python train.py --n_layer=12 --n_experts=96 --activation="gelu" --moe_layers=[0, 1, 2, 3, 4, 5, 6, 7, 8, 9, 10, 11] --normalize_top_k=true --routed_scale=2.0 --init_std_router=0.00849 --parallel_block=true --extras=["capped logits"] --init="trunc" --init_std_qkv=0.0265 --warmup_steps=425 --seq_len=256
Below are experts of layer 3 (counted from 0) of a mixture-of-experts language model. Rows are named up (a neuron's input weights, with its number), down (a neuron's output weights, with its number) and show model dimensions 0-191. Each number is 500 + 50 x the weight over its row's rms, rounded and kept within 0 to 999. Numbers have three digits each.
Before each expert's rows: a language model's description of what the expert responds to; "comes before" lists some tokens at least twice as common just after its tokens as in all text. This comes from a sample of Wikipedia text that the model never trained on. Tokens count by the router's weight.

# expert 48
What it handles: First digits of numbers in tables, lists and stats, such as 2 in 2022, 3 in 3rd, scores, times, coordinates.
comes before: "0", "9", ".", " |", "5", "8"
up3:454528501425515440501532490409524412494472465514533502515467573639502520640510457502490530428484479513444580390505449463608440472487448485487486427452418513474539521492508456537533496525488516409458553599375503480519485507466485605499532503531531496453448514499500498503483473503514486511506428464445486537455495502488579458543504483518510529528533522476457393596496515476562462476523551477560622504408512474643530343554499473486379526501545532529417600480492483563496533519395552513495489505479516507586438492450481517548515431484497525558499509537442530432513449424615469409
down3:635506413532466546516535509463468520553504488440489494468534395520548480526478577443539455535505535451463469516516581470565555529401444525620424425599421440495478475569452498519501507469439415567540569469529513412611500570568517475523609506482449539482551466564406502476484482501444554471587500472595543482503470451447483451477475441503444486529558481494428490482593536498503605481473501450490432470528469523478447465456526437501560413502463446524491585537489560599494404497459576549538438567551535490506568516587502464373507532495476421489487504458590537585505511536533486496
up4:439489501535545501470552489550518466466454385531519456538556543479439452460394450443454552496573525453457507510486491541530541470545546606480478394462611477573435487545438539511509483502504458514419489415555571420472543537538476515480497498528578466455567492521540506495499456501477550426544568473469467500453494494520456483565443537484533454504571476456611577481595359468528527507528427505446470487593522510453562515553448561539571539385436442455465555621454517592488550421472536571495536559464562453488474501491536553378526558555474432527515384486474533485513423529539545454
down4:452490457452550426561428436546478461637473435528500556503444486518537573454507528518468579468508497427445444407480537486488433442480508423506556456493557466461492556570518452590406578553544506540495488508474577364502569415481544481550548438469574564535529551511523452411537498484509514430470491504515576541577573443530487507481517589513489566474425468457483402434539558584524527438483487469473476508454520461545528433425548468413458509471527412570459582597413543484506528424506530502494411493514414522475527509506618541521534537535496533587522586478494465446432500521545548544
up5:431522433576537548469571564510431504497440435502531448516502505473500433481448435421526587443546507448436520529472443503521528471512519533425438472400527469546473491546496507506586441499447460538422477401431571498445472553583485501473557447515525437440462491525466553586542431447451559487485539433487526486445519518501463450596454539525480389497495464469549500535607455456532592600514458549489477520591553428452572489583489506555563458449472504431484562492478529538530527439493575575554560562420542476490542589517568515488579511587488422588503368409486505443484498552556541508
down5:448557514335531509492484444546442488434513442490475548517490560418540577504573539507516585514488545482450441447405495517367427426434584437515543473438535493444510551557565517484479483520488462537435514484415515445488454463508578485524481459561570619494488464456469476498521542495588551486448422540495581543542524448499470506518486573575467531519420443475498542427474530554533451516489586475484525530482615526570571515521492535479468532466460375440420554520402515546573546484440528493465410525467508437488541543477517512579421506483524572522468584451539502497401599513565512508
up6:480451400472507483461552575485572498519552464495509448569521414553591404509461438487444525571567568491411529510480529536504481463587429549452501446463529477561516509502530490496525385517490452494449588497447440513478511451549511429475429374561510406539452559519471522522519474478376557386440522490486480575505463569569478563478492489545466584554491470531497619438493443479519608523486497515515566601494429490498544442530491492486489434472509557511585544383515499490541546553493486516475596517404508460496501529488523538499543556518497429493509465505472450547512397541590451362
down6:541492465460423576445539550466465520543554499493426534574512474535495524531453492554389564614526479550526443440519441463502515453657537523460532448523534451624504642486517436510522512531504510538483476569452399505433543478479502555460529461476607451451517510509517418551500517478456517356440555469444458543516478499484468487462529534481411524487456447482560487470546552386525429549467482543487482499563393419430557559483534429484514443509513470462590588437563527541534503556548451447501528479479565498477480501520572590526470494541515478547405469487488561564395512513468482420
up7:452499395469484567485541578384441490565502496448489492499448501455595388496513492480381517517538492445522467483561490456487506579499459471511493496525459487479549543539616484524517528503458423653505523473499507487419385504517605399500469463540434472536454481429401538617590489436441426459450460471547536508498491608506469488503551507521493488604525500563476566559537536549495623505466509525501480491560565444419459500526448461484492453469519525479473547380477501507580448524458515541477432535508539506534446443474529524565558501553385477508596519477461555575561525504471497446
down7:519468543496516511503553492534451550472543537552508570565434444453498585502507478551494590475520438545530482453508461449445473470504587538501484538534537534554447507432465397497497527580571536504449543492519504433435496439469521549420515492444434626483433556444627572497413567578556459455504466515472490522556464498467513433449538503436507483509402501534513518382441577534492522448604488350552525493478480459466604520440584501484537428522554513411519512512534431454533473517521470486537628545466501443466524494525461552474465474461558494468410493518541502308459546500515455502
up8:442547447549560570522566586508553465445432415422584476586503490580444441549460440404520551517518552439479425470519455484537493432523467494507444444468544506575450614560433534458521467551495478531450475471531514423443416490531523479415495467578580499471526529522527592456527412484464460457479509504533550512388515516555472474513483473570583494534580518521581456475544445426590545504520433486443570510498555513487558478530479502599496587441413561415519519518447536448569577453514555568505499541457564500492536427469544574476534479527465461598494521452399441443566477478536446447
down8:408500446540481556482478560433527511561421481622465490592381535499489470476502472527504421541494488541511431484570544465428522457476516409464461447519554452457508506422455528491494473516514556548456448458381479475542458488493390524500574427610573534546482383435425517569451580529441499498578470464440444501530534511510507543512533498491545520533510566540423556515515392564437498503483436580532506525406469535570596456514530557491535469526497519475540482483513548438565491517477471459427606457519552499450482480560468430498482598654506472513489496646465461482501462523502467467
up9:429528447532624525529560572487547479481448439474550429563500473570444482530406462426443540483502545450464432494522451514534556390517478454441475433499560521584470530571473519485561425537443420606430520413531520417468449533511457552460529476581619433453508505546500451522589452488436468446475560439514556477435467495522443491554433453534553559509519538491562566476511422454514572517532408493438522484515535478462536446564468536608474526385484566427488534454483564488558521491478584584570507562418536482421516491502533568469502442566542442545518531483440472471543477480562458455
down9:396510446431496579481401501413457530532442538636515484540466505416472468460481528533517496515478524486441447476548492347511500451547443437524443372505517493483556552487497478444508543422505570591532445513473500508497553533451395454465508476605530425508680435475488511545559560529482516469552518528498483455541561466438502519539482568470386517405573571534495455517503456506495467504506527545415470480507555510523531501419507567439498467420441496519581466462529557476566573482468456527473506547598500525485472534552475482611475530513505485582542564505406474494571473552566527462
up10:438474442582500572389557606494506484501415460478565470525496577528400436505484427440486551428494497481498418441491536458517598439512580488464437522505569500562479513534415537417512486526521482548483477561522510535449407517549510467462423492527468480502512430493610593533506400472474513507486520509502516541497581550578463468472466509614512452515541515550591548516543393469467575548536409486394497528554562556409516461518485439559444512478435512421534519524456511542547505473481601542543486567423551494546473484481582549387563472545389459574529443540498478468550464493478516475
down10:470467518477502539511495501432541503589410420585492514467461541504489481500433486515412515592508464513599502493612543397502533526563469493531488420539548480455514626533508584523499484467483559537506474441403481467600533508409477440573517463554537511578483436488472563437492467388528423531628603438425410428439467511516502524512453509468533593453455598527435485533498460479456482493456472554469490523554516527482613508431514492435493518424506491452527523405486580402424514535505419466481590450527514521450499425551512555521555564493458548426507528508544511494499413473510539462
up11:482444393472560561507525592453512388506537526555519381550479498524449457476451421440507583556488512358519438558491514562488519506529453488425437433555523444580517525521501534473499491527493485567464485470486580505413491509525420563440465445594614426426509465524472539553515494409415500493469512518507505549486491537515394472480453506520511468581473524475568588529609480479453587538562485484489513419526520417430554488588494550580515480445392455441552516561455574569559520555488516511575514544415481452444530513555490543475571477547487451542482508493448511511477442594510549452
down11:430563497500459556554472550421525510574498466516484441499515499443486509496463486526506520529505500507483473438580502413471604493563495426560503435502538449519540572512486413483463505477533569563521471570401457507514596530462532474493534470511640465513661386561510518492552561423463569505460571474469479410439540445416439452479459475427457570414557491510438450515491500474492468456445505597480484517546466495465505564475458545444529470477459521523513573391562587532463550495543431515445550528583560530517535530517479528541481569440417520527465595351491511570513454496455545417
up12:470440429590583460440563549482531429460425461476559406553492545487499503535439461413429519465520513424421505484421501509527567504526493531466493354459564469535471537604420554455547464542487491448470574483491439492424496524583468550488571463529557467464580477510442494490551419402511505481504570497432503497527503552559427540512515465521586472513517533487492497488561443434526520513506405564493508557504496485461554421559451496573453600458466515434461578417444561458516579454563509539536597637454473457510528508575575521448562500567458486525451465528480448425564493470518457422
down12:495572449492439595492465463455572549571540448510513528542459517532466451494498505525449503561443485511541398447546481411526522424610480510525441409455481426445532616448466521469536499440450570608578550479447443502569526539466416491543537511604556505495593415439543500535534515481472522451659498475515530425518483472502513532524443546445461515472530577524496452445505370551434509476536479526460450455591471586392618453463507524425510465438554495467472500467567574355509503469441497463547534526486538505503514442577479502541502535433545509475489573538465507535469495516523522488
up13:458512493555474506474561534549535401491479438440523444594549432540485481512407465493441541517547580495402503524460470558532561445594541540386500467458658475546436470540442556541581404524474481553449479465507410444473447525530499505459464487584516431545500494522573473518457399464443482447509508471440515528497493529550484511543538519466537509469575533457477529525494413445504514564519422524553514557534520489493603531544583475541556472390468452474510553414487492456508540399505525616463574571401558533444505508543539537526606506580453390521499474501470525433456471461507535427
down13:501495507464477486475457524529475564551558445574493530536506521509459577426466520590405618607494474525535453451494401517426592421610547517504476432618580492563491578471507438619512442522520536475467526491483437512459546490440497550491536570495527467438580519436559499523485523519468447481417617474466491640548502470525522417522527487420468461421468479452569473471500521501491431524493438516504506531473480412455549472430517434511479514499488415431494504500513456487431472456552485438474576537505491500532596502574537578533454524526505533504440462506523573516376473452451627429
up14:511606496570494511464542524443523443543469411450597441575589543503520501502439531499447467396469505483484498466497383564551481457467527630477505475448459402507517466542449465532588468595562493465382442577546505448496470566566506600482533492484556500519428501458516576508523462480520543513489417368417508507449539484481539401613423533505536420473518572472501461471527510449572543522473508528569456468546610526607558430497537438506431599444518379452519503478474458515480536494430526546460493558488555537538534535530470505505546487565492459574470513517511522460490488447545476517
down14:475462451428490477592546498490507596595597483488519576505512473471525515604445512514431520534518522562424486460519477458434502510547632461489557459584494455445494567640545500552500440553455462497482425523468366385500538517530437505475524487416395561556518481536488476469454439494456549567535454492550500530637491496434515510475482531461478592499478480559566518563499489535501533476469573492501500580524528528578469500508438405423560436505587392506497484477418463469527510473531443480481493508441531519441576588412546400506451515477535524514397516521496456424449471527460483503
up15:431473430585527466471531490499564449513387420516512447572524517497509488461417446453527527477563540428411505538434514541544486423601501556473396435421585466534420489508429489553545454535471503489436526463541544491454523556545454543485543457526554485504544536532497545516512358457429563480511573435435515516536516497535440555487514517496495457478549511496541516524612370438565516558563423551493462531523507386481580464555480539545602526428453440473494608503466506516476558459479546581483602540450537489473541531557575562432527541528500438543558425490483480482504458548555570436
down15:460448483338578448556415461551500505641540401603464553552465515495551572446501508566441545498563492448432465399521480547462502444520548456479533439421535499494539576515595518539477588514481530536488474521423497441474581447501521489441590464493506528546583492459500430456606462468525533454438483488558521544602517544497567510529463598550512560521477485473492424447500534609467460493468460479488517494530494472580583486427468457436421508456511460499405531538466479493520477433507548482465408503452428504513599556501575499557507522481555537610507507450452452491423513463525522541
up16:475573342514561517512526610479574473496473389423520456560475446517473406560474498442517548512528588444477405471488456490504524415574537524483499479477521500545522586525448598504530410561522523555437466473550498434469450516530503452485388466554516433509477460468544545523555443451532509392475515524491583490473511541553465429549451496570498526514616571469613481515474464411503546514540403533432547477508556505488534439522423459588432542463437529425476546519478497518540584495480577582489475571419514516474548496468547553477542453548431443526522508501436437467565495525490400496
down16:427473481487458590478537519459580491618503447578432494526400541511428395500422483511494467528533506526542390484516497464488613546505493492556484438506560425480555529512492565523482491466456563537473477513439438520520449517442408486541514411609568528597479402453443450549459491434511440419590497409424460448468530472504520492512481505422466585469474564474526528530497406495504479473510443575539525452503480641608590454540606494478514523452521463471595497506483550485513564543442466532502594484551496518475445538535518513509472571607460504533497469553502418457484421512562485509
up17:471503466581490515498544496486586470448444405392519501531505534537529450499435483459470564413517526491427432495492489498521513378580527522473440472470585444521431529576453532487579450530507478538480508467619459499473453571544547506459448500568520423442561507505576500489524427463484551440454574475489514498483484512603428454484484518596502484521469528435481526428474375469539542539557422537513477523507483528471559468456545463532436502463488537489562580536482554518543483488423492517511623576410546505482557566591570532386597595538596455536492477527504381541501420574549469499
down17:512449404512455565507477528478486506564535420529455594578509464496413504537388479593492507515554548485539397461519464459485632539595463535561457455523536458530478650483522432518541460560453539616489487447482419540589503559442444502519550461499550488453513537441508537549499577505514455412510573406547480461542460524471521436503532538438442489497499598533519459482513595493421511451500495513495509479542499499453648521411502456467517517444476433408591535510595526487490513471517453451534609504501526490434562465520439553416511506492549462466417526473533536508437457445491485432
up18:465484463443589562553507536392409513546534463504500508453543423444580403514488546508475520565607539506452500486553478463465455556476493510492408450463449463516474531505540526401501529451480382538481387514552544544474510592467545437516470459551464518590502466510405440549499472510486464493507490521570476429479517566504515511477561543498500513556545502545454502507510435535639619541444531515469479561573545476460486533454384462544498425504544643504554593567499503567488510579426483499540583537463508471550505482442483476535541455502461489508454466425529460540436395388488595538
down18:488462546579450454489497573503589475398436486572551529512501577510418484501481426586491538520468510446517566465438426550478544483514459488515489597513533585491442464393492423567587508574498558518513525488560436478496607434468511489480522489545500471465425514462589567497483521546599523544487472417452512479509427444510539441475563477415431497485508508480455467524474534569342462490514468504448524497362433513517617461504507598508502558519503514440476460487524490600509452367505458453422492547543495544473508506628475558539460509450448498462531524500526552483464530607480520576
up19:440429445459507541552565569449497462517502525556508385496519491512555482505482383485453528544510518439498539473505495514505500545584409534485487459480521467547474418517484544514498429552520508507438494471433504376501449502523364512423538517539535458467445474567367481595476423452478541458536518488435430522439533553504438471480482505528504492589535466530507613543630483473593589521571454494490498470540545480501530506649443539533547542477490427494481628501465551554515522455439532570625522495440482507483445529476527531514477466564543461473513509490435534462572475552530601378
down19:451461560454541555546546448508520495535502514485496495527466509488558559481428464446425614597550486569486464490521459474428534448509612446523579541477592479548475539515564378516519545572503524427501469552486495441464588438461534465431463479433583471513569496492502449457487563446461553444466582517428498544480493516478477522458471466497523505441531484523551434493530645450522408473457453541501553543473515431484542569537473454395535440442477420469450567441531534503554548579597412510447515599449548472495537519500574566636517490457457561523465498382513494452452494409507493454
up20:494531414555563562542545627462584457522430483493504454523526565567513466519440454429521506554578485451462484574548448577485527478584468471451427451456521456586449519536451472509506438523498365506442533450485524428471418494561412520502524388507477407440464501510380537542550420425482533471487568461466529500496461558492444469530469501525514484568532498528508554467541505468503535540455415550425498441539491474474508416602526544531533524498380475488564571517497597526582540535524495525565582585472479496513582447554538575489580400570480447520539489461489514495559517526543457403
down20:511455490425479519452517494472439451501592515459408551673522525548539512492446488464555555508565560499457469468500461514421524567487521455538509548479604451571520612528532451495490516522463569487524498537468486550503518577408481424505454499513518452443516504478460499499465528395521571474439517494516535460465497487512481462423484500505401482460504453428495468437515645523452400488519489504500502493556500459501522572468461548438510431494467483462492586532497527638506595536495542480568471523444481582579458571539469512546452450457453476531395472291595468475574548540468501503
up21:490520511458477440493480512530476510571510483456509466463471518613493552437459443469660493573406554466508600415437488509518409476500318514499519417524499516520519409496522465594499448512549488477520447531462531550487497486510409597458574438484557509532438526582457488545514509475552530429512587475482461517512536534503521494532465441510489487487467539636485488626493516500643494473559496453476488502516545534522518434539457544502485575523519605549430543574448511531454541616385511535450626469485420460468514559453544467504502432508510495539549479495505519542566500504531558462
down21:538429440509456506464512434495390528432461520515517514425550433491421462579494503517464525453459515472538429525492558459509462502450626627543447457596440479533411504533527462527444452489485458552526500535487507412576446559481594436568519499490547506408546543495516458445404534537497475452518524498476569506561475415515430470424549511497403561515541411597531539509506537530532432468447546416548512483613536513468462496496609444542593534509529469536537587596518489530496483460491506551573391538511538477403554510525494476419460604447508487454448445523580570485441482510497488490
up22:485549455580520576447551579429538492549515463483481455562611491494500465475443471445616492573560486493491421577519421552450494448628469447447431545488503444527467531495461496503508423514557460488418523502487491455458421523556441553489488451500497415518440437524378564545476448494545488446436475470448541436512467560491456500565516524486562495560567506541488508470468537426493506504496456558523457465535518461539517490543527518542486523535311416461551533570420566536578504471538481498557516541456474534480624519571534565486640391549426504600534497466450529473515495478482500448
down22:489434521508425530504502495480477477467578543471469567533555547555524513510436546444472593483530548550529477473466495479416526532474563389520457527500599478518478593506515416505498556488433560557537495461537471569453560577433525477466506461482541513444488461470474457511447475410508528529468488540504622545505467445470479424397521490507461533456501441444454422477474664572529386476476521509543536481599472439475411505478503502520545441493464529468479575514554590599496519514538561455537468567480539520482455611483468489556411561441449494523419496305567541536558512512441497534
up23:377554501544636522481549520474571448509423523459563401538523498500492426492473366490496540474529522440417432518478457511549481537507489508488396514455483494535484556550495518461540430556527458492485584512486464505444453492507457456500552475495604484512499441537413613504474415439520451450463471461474532548513555500565447558492507522596563468545501552519508466544601483447497551564595496579487537468488512440492572424609518505566460495516448476441494550526459577529514482501467498557513525531428491431477598497614569556479548453563479447580543543486437453514522471402574440376
down23:428486464440513539544523467495516538559501479444483479568442633478470479551487522430446428509562531535500369430585404499467588467529533521490537538431520514525502593543527527425522495471436486548537466505474429488507498541454514487537558356515649498471512399479483556555526582435500540447506487457518523353572480482457483533483473543538431504494511463531497468500501456500484404472547470594468474416588481594512634435489517490428447479434506503412420559503552506420514543555480538436526477482435543482530593470518453494544597547425545495538464531499510443505456517505508477564
up24:479455460568505509450531591474547441457475580421626381537519595481394446455444427465416579436428551465438486525476513530519506428487526539459487480476509416590422500589366530464510441581502430523469447460578498493431502525563539514448499466562506441486510452542566600537469430437498457474474499523498529519452535490513435472454465522602495467527484508496553482466571417451570496549565451494480596526572521400459538488523517491563432551490422548430532487470485520559589541487515526569488541531376453502486510525526521547504479524575478454537504529528412490468497530608519475491
down24:493465512489554582509498443482534586553494480507506475571397496463413571494421471484423526569509488486513433424596501386470660475527556529550499507506585456451458578503528486571562467535495562574447475583407384424516520473415490451584586492470522495530540417526525504495464526465447460477555587478444335455455541496512486468446471524442492493471459516548440500512524495454466421491524497541495509568588477496530577529543578492462509512413525451468527545435520528421406508521535474496540568520553509509481590460545511556509570545472475541469403506473559570497455492445473514420
up25:393466409515553506519538524452514470438443470472584424562544485512457400509457388483477588525508527411406451506531467510532490528536492517459452487459525492558416513539477536485554430596441434555404482435538528450397454537508519416457492485517562441478457499546497525542557424449454488423415462507530554548456514581570394513507457501525536508575513574479496524464576468468534549547539478535404552487558467410489551406578473487548526507421475520420467564494447513518574531485510592571552504525449555494493503497515585606487566501539454417499516512449422469429548455517568457429
down25:493411522475545471514543447600476554547523470581467560564530545544506511483529436569419512568445484555537549483580466492483553383512551495503462515460597418560527618463512556581576451530485529506513521572368442427502563458483489517545500484501558496452587419484561536533480604493480559460567494495477466466526488464484452513505396511457425504390474476519486456324549530470445410564462472485477532474447499571505668414514503491463425484404466471512484492431529508433461501576511467504535454529482496466533578541558493512489492486501458530515455442528501533441484518512499518410
up26:464484517562514521523563519526501416432442510470542478561548450527452465488471479489401526553506514467452500525514451502531492504557562518419442473470584490558481496519474542537565463527430490570446542390477497446450461552520498471478396477604541397341474490525518438535563409423419457401540482442461514539504520455527426482479461457501552521519517521384574526510527441440494488534573414555519552496465473391552611488539541507569569522456479525426499550485463455560544546476483541497514524537435572516441534499520588585474565511583510365581544531489416444466463497528550523441
down26:515498540457514501511430440479516582524555509547515468501480565514417529449508589552442496580451423481540414479524472444495593361537521459504426486532562391504560549477537484543597485443467515580494506507449424524513592479476502492548544477574614529472580440406515523528483579454412471441556535495498448415493538460499480506486435509448482473476511530476488474457538448521426427479501422542466428470504512512468608443485555587382457564441484477410486544440535526496468468502513449446575547571422566523554627491627517541544549539467524497464516556516505444588481506533485543468
up27:421548496567539492482574582511566392475397536509520426529492472501498491514463414465559567510534491425475447540442478461505488495534499491474406541461556457547478507553450512471565473532478522475440541431499529476472418516548464490451521556556532463488452416517457506514576401395485498445494448459444528551505537527500460528485439507537605439514524557444503491528644428423520606587650482561518495469490524485504540464515444532558560513479409412415471625560440544533538502553461519525522525521421539542441583511542587566466565470569513444529579493449457464489493481491584491442
down27:460519480470499542546501495484509570542507469509448528504452597483461518543487577463432452553521481477540347461522485443444559392529556525510473531463580421504531552517519542454528479506434542561528490511464420513467543502463492516573533492521605534456569402449467570541501550433462516435513456432519482402549540427483464488456447527488460536534510488448496502476515485533467455472518415563449470418595470580513679416488533553414473513450495458414393571478536531421500462512498483478561506524447587541544650545592500534544568550413540462482480432460560430523525519487503517473
up28:455513423581523499466522531547533422472511496477578427563482446557457405501476470472474549499461519410445416491475488454548568487522483474498454453504524498562458547559491532506554451504398479526419579452542491422494441484537513478483449442617554423480488498598557557515575457462388495462451501516547554577489537518552430483551507472578581560510569562438538596499565428465523564539539387509445587480444496430436550528520443491592494557416484502386559555427471504463560560481540549570526482525416540472472516536532574553488536477529520427522554537499429414440493497536568511465
down28:455500569441501606385464435480508510474552433576512460593476527517408530462502569465428475567455480479523504479589530364464592362579468483590370500529553456496549544504499466457516564493537588546487427554386424415480566469447476487524491537526540507496582378493510525512539560478434510446536508537456388432478556448515476511556468523475493506454491518510492483520514438511456467475457471572424544468569521476480629446506524555488412624412443501477495486522498570469473510488496511530534552521548496514498538549581531473554465501477492558525552486529567543488567512521485497436
up29:483479460600539511507560522558524440537461456421544408574549484481467444558441523470484607515491567462441501521465498512468589510529574543494446435451615461572495542552440571495559511574443499505480504473534452503423483539535544545428473436546465439435539496556567487505502444462376503465507482508454574558495506495578474525523505510482566473512531502417592575519506402437527500557543436578494496497496475453476622493514534423566498538425462522445537529428518551494497524435483520587480603558440580486353470512598543510477517579546493406499519428569474440434436472525524504442
down29:458510491496457563495479514489516498536540452517549467573487531486415558465443517534456532607409462440504439538568447435453606441586462556509489374552511428521550569490506521527548520476468542554505500520447473483523513495439443565526554549551584504509561466410511530539499551480439469490607552500562488522498559510482527516483436556376489457485465584471523414462492540522438447526537416537442433509492509441385630463472557475431432532434443462381550534496553543486476470458571470440586578512469530526472555420623519569452476483526497533491481532451473463540448440531513545397
up30:403538382527523503465570576488617415521463514422527485513499514522476447512456449500529538539554479397502499459428503506507498467624459506485421411467545506569500521528422525475533494539490429522479502551495516511396420501531473529465512438578533448506456410506462546540496377376518451434496480486437536502526537500506398513444494461558550482558541555505542550573475451482486575528512428497518459500491493475515571442595493535629492515475447535437478565514465615502530522558447529579561533565442527481471534465507590507498571419519485479616580468474431502492511516429530468380
down30:437592495402474558524559472415555543565492535514499471579400561468525475490465575439450492498543538465501389480532467444437573471514494417526457457469530479496543564497545459438490539474408517537595476528411464479492569562465483469444507439604568455521565387419448599541560500426484516449536442448509536442542535450492534519535415534516438500454542486474507453539486472486429536527569470624451415467552444574544654479460477536496490488476487484435534592470500577441526514516482501504438489513458520523511498520532504560627508527411532485534435516427542396488533534506532550511
up31:571491509565524537530531536601506481501530396551537440514555489511525479449427509483480582425498588513428560509427506573530600411589521616470526473457623470536497402528480579522544453465502495479388461502614490491573482536531505480480392468525448458507533506489518502518436411527456537512497506439458414467523510494567526439568462549470493462500573487456534529453520321468524493541517503549502553546529523507514555511470503508542501511412547452480502510500432470580490591403488470539466568538459479479475409555451482500519533558508459421467418416552539591528456388491484536464
down31:482461492483530458562490456559457511594500457522512551512508464484522617476448515504358653521529479470527502435505473468462504438548604499504596393489519495530442555552504409584446510543517536516485508535436492421429560471422528520468521474484588538484512607479522463446515498482453457423504552540466518546593489479510516490476483527430524538465467461451551460443515574528580470488464508481471514522455509381457500511444565321520520429453550389463568590560508467523513499502588495451448550507495431493425540479476612587529486537546516562555435498452521541474410507462493535486
up32:490524413527507535491551540502601497482509420462490454508493515561461461511488474468485540488523541454485456512511476593498513398614493504445459488514523383566447485543454497535579398577527506533438538397580508421404444523510461523489474439548523416392488476516457557522536447489477519436497526509445509493483505515532436465524477518547531458521536469444588532440542475468528564587575375525472513476546492489469519472550472495575480463472378482489582490539474584524586478485408532501533521565353485552438550525530673603467581497565460424537533483497487508460525481581513454482
down32:508497495530444596427492554492536479586553487506449599579494504544425482513420469550512545543558552460517417456464434514435627624542493416558407508511627448551481621537526449550506448502451642558480538458382413494542473581467491461523556465532572529512551424501497494523476532448474452444503568410514490419507523500473416483483509470471479580470583502476475443467468546458505473447531468518591558526577471490535579511497521552498525473439494446462544593429537548539456549458496444520475517495533555491478483517495487547511447530502495445441384483398527440503501543468535470456
up33:445579383571558498461578538522582457535396456474579414576501527559450432534504476448535559447471559428426502491465457476554550436525500482450426480466528468580519555570392535436544444578474506542386510472533504445444463595543464507486516503539539454525493485508484522527555396436521506460491530476505550490453499510575453512532433454522532503550548568491535525491535423466524541481577387528445524470501533487514533443542435516578448563438441490449434549533438580505547554519484610550491541558409524484450585465486575571511534458545462459509595497464380448504543502436544467472
down33:429556456469459610520484479426560521569459467585483507573434506434434425507484519473511418507446537447512376479539510354557561490573512513544409437516531437509560535478483510461568521495513575612541538550428480450523511571440371429538501457569496477527558425458451564543516506483441528454568462443494486443521503480465529486531476578426484464428516581491500503500530377476486495531549436584458452450573505608406636467508559509455478514447448448387570563536540577455565522453491501484525540499538538501488477523564534506512527528504486507473439475497458495509491435526544505525
up34:480575431521500449474585464510566397452519549523537439546515486537462443500444519452502552576524573443490516487499514468506505490518426577491407372568486466522501517510514508532477405542445491449448517448470552461402497520500385546472483485571563426465452479494501454519509476468494426425483438492478522565433480556575497503524390427453551512579484559371633577560539445426541558556563456487479436454470553515536568486544533505567475548435459477458525572474507559497543527549444581515511572548438544502445479533506554520465465482511489427577571497533435499434481468517586534363
down34:493561467530506616462516484453575500556529499540560470565517559474415515485414543534461507567478439531510438471540482401449626445596483492523441409549586443501658561477477512470549478546535606571505489524439417513545520476438487454441479521526606493562552473505553494579511516459427469483531532501528439452453602471479542477505434511500537503418596543457507427508486476447418459489555436611468510463521430501432556501405484543491497497473488470459592505401583583483507501426514421496535603489538517485496485455600474501532490509458501455490424561494474463547455484539502507443
up35:480491579506484577445512508510558575499521505469434476540449512501499541485463481487439474513531477480486449552590481505490517485579409473515463559527565485475487422491509524481505501568534502487484553438534516444466474494508434464485488525463501436465462482539428514486568501477472457463448530495434469556513466616459431585453511441508528450496470458472452515420491529466477530477604417576559466479539483534490533545519530534490554536522355438456570545507439499461577464426641473509505537519509558516427527479637578530490699497524491494559583562529483419481541505703455410464
down35:540544612444547462588560518604422518617486528490538504521522465449477472553515399485500469504436513510504520503484503475488519556435501563521590458449504510608460464598604497499496524515480506423454516554442470476430465441484556537454519487436493379472574576467547583460431532515471471515529518574431444517472461575487517607571382548467503466525432403517515606473536421480513538486467575479514483426522502499472457487484525470448532528515599473554495468499514366452510482578494418506492563469463492497575535501457552410510507442495479512597526471525552524390426513442545458427
up36:438554428590519488498565510515561424459438406415576449568472523535414447512429446482434523411453519470465429542481521509492621513525496479507480497555607473535490566541442510436514451591467502576476526435531499508463458627555490492473460519562520467480553453495614500477511426401498459462399586496467552479444505519536399464468464478546538482520467476474504473441492386450534498528544403525503504454532492504445517480489527451550434502419503526473456551519450527518568536492454522586473599586445561491437537543524580551393592584535460438558496490540476448520542512514513417531
down36:496478486522490593519530475419511493555500449580506461550474498476414415436454501533465453551506527512533377470587496383520623492578485502580441409511509478479527627472485488446572468528449542574541490538450460528549529553446433462576539500560564534495532462446492543530510518500472453410540591451469454456476487497464539473462456496452430477465482610555484459493534469454427510522529476558472449454530512479378665480483584484421512508445492498418535501446575577416495537537464470456588546480531541478478543433601453575471564534483502519502514582458504512524515407503473527431
up37:485521522520451488464502456548462483427455550516503490547423493573408492481514452517507561474470541551539548548589505540562496578492482480522482519556477519509554382452513598481505417478434459644525481429509563495523550480462366524533521442512534498472479533372506426517503521502487349496513486482481571533437559457620504546467472447476510546602467459356535450504477538531471460493545483473538496442475444452403522519513546489489543462476493585487480470436474572527529490512556585518560403455534481449408480404468518550441487419541463490509570529542426589556467602552489465466
down37:483500556393487469528507554514417490474605495559449530531540493521521566520423528482437547543548444509581403502576572456496554354585537609526508533490473425533461510530561440468499417475515580435498485536456461481480543500432541522452550529449486523467552523488475516479427512475544510502455519529449503500594510490435514461514567584459525523589461483528552487431515542566491497518488477419496474496553519397567577508531564572521445477519447416391518528557558386461542436496556496450521533517383513525436523545503447473443427551464550479475362448452559523433421545457493450428
up38:502512509536552492483554519498506416413417470521521463537539489525490434529463450465461575421549476456474455461431441533537613425559472562482438492438555488573443484548422579456527484527509465509479495448565552373510499516495498419430494537524554436437482438495540515511531437471481548504514481509475535533479553455562445499593401515512545453525477543384571483469608408456491495613553459555457530514530592507489580517528490484572465548451461453402499508552460527598582589454483588575531490564470481502465482444517557571422528508531577431437426416495435490431454450475558538479
down38:481544467507517484569448452479476582600414516597489594539442533456477591452445611490391504482472484481592420450487580424454563422517477448534551467569527466484551542577483509532448479543559523498484591550423464444522572398473577442586502587469519581448526523504497501444481518487452418454514521445535411463551572458471434429521446486471568498497440545529485492461524496493407468499452427541506457477485528585469549449463532418365501469498494439457455513561492550445494470503489536547501475455551525455552564551587524542475534540468542498620576539533497511436507439534509530443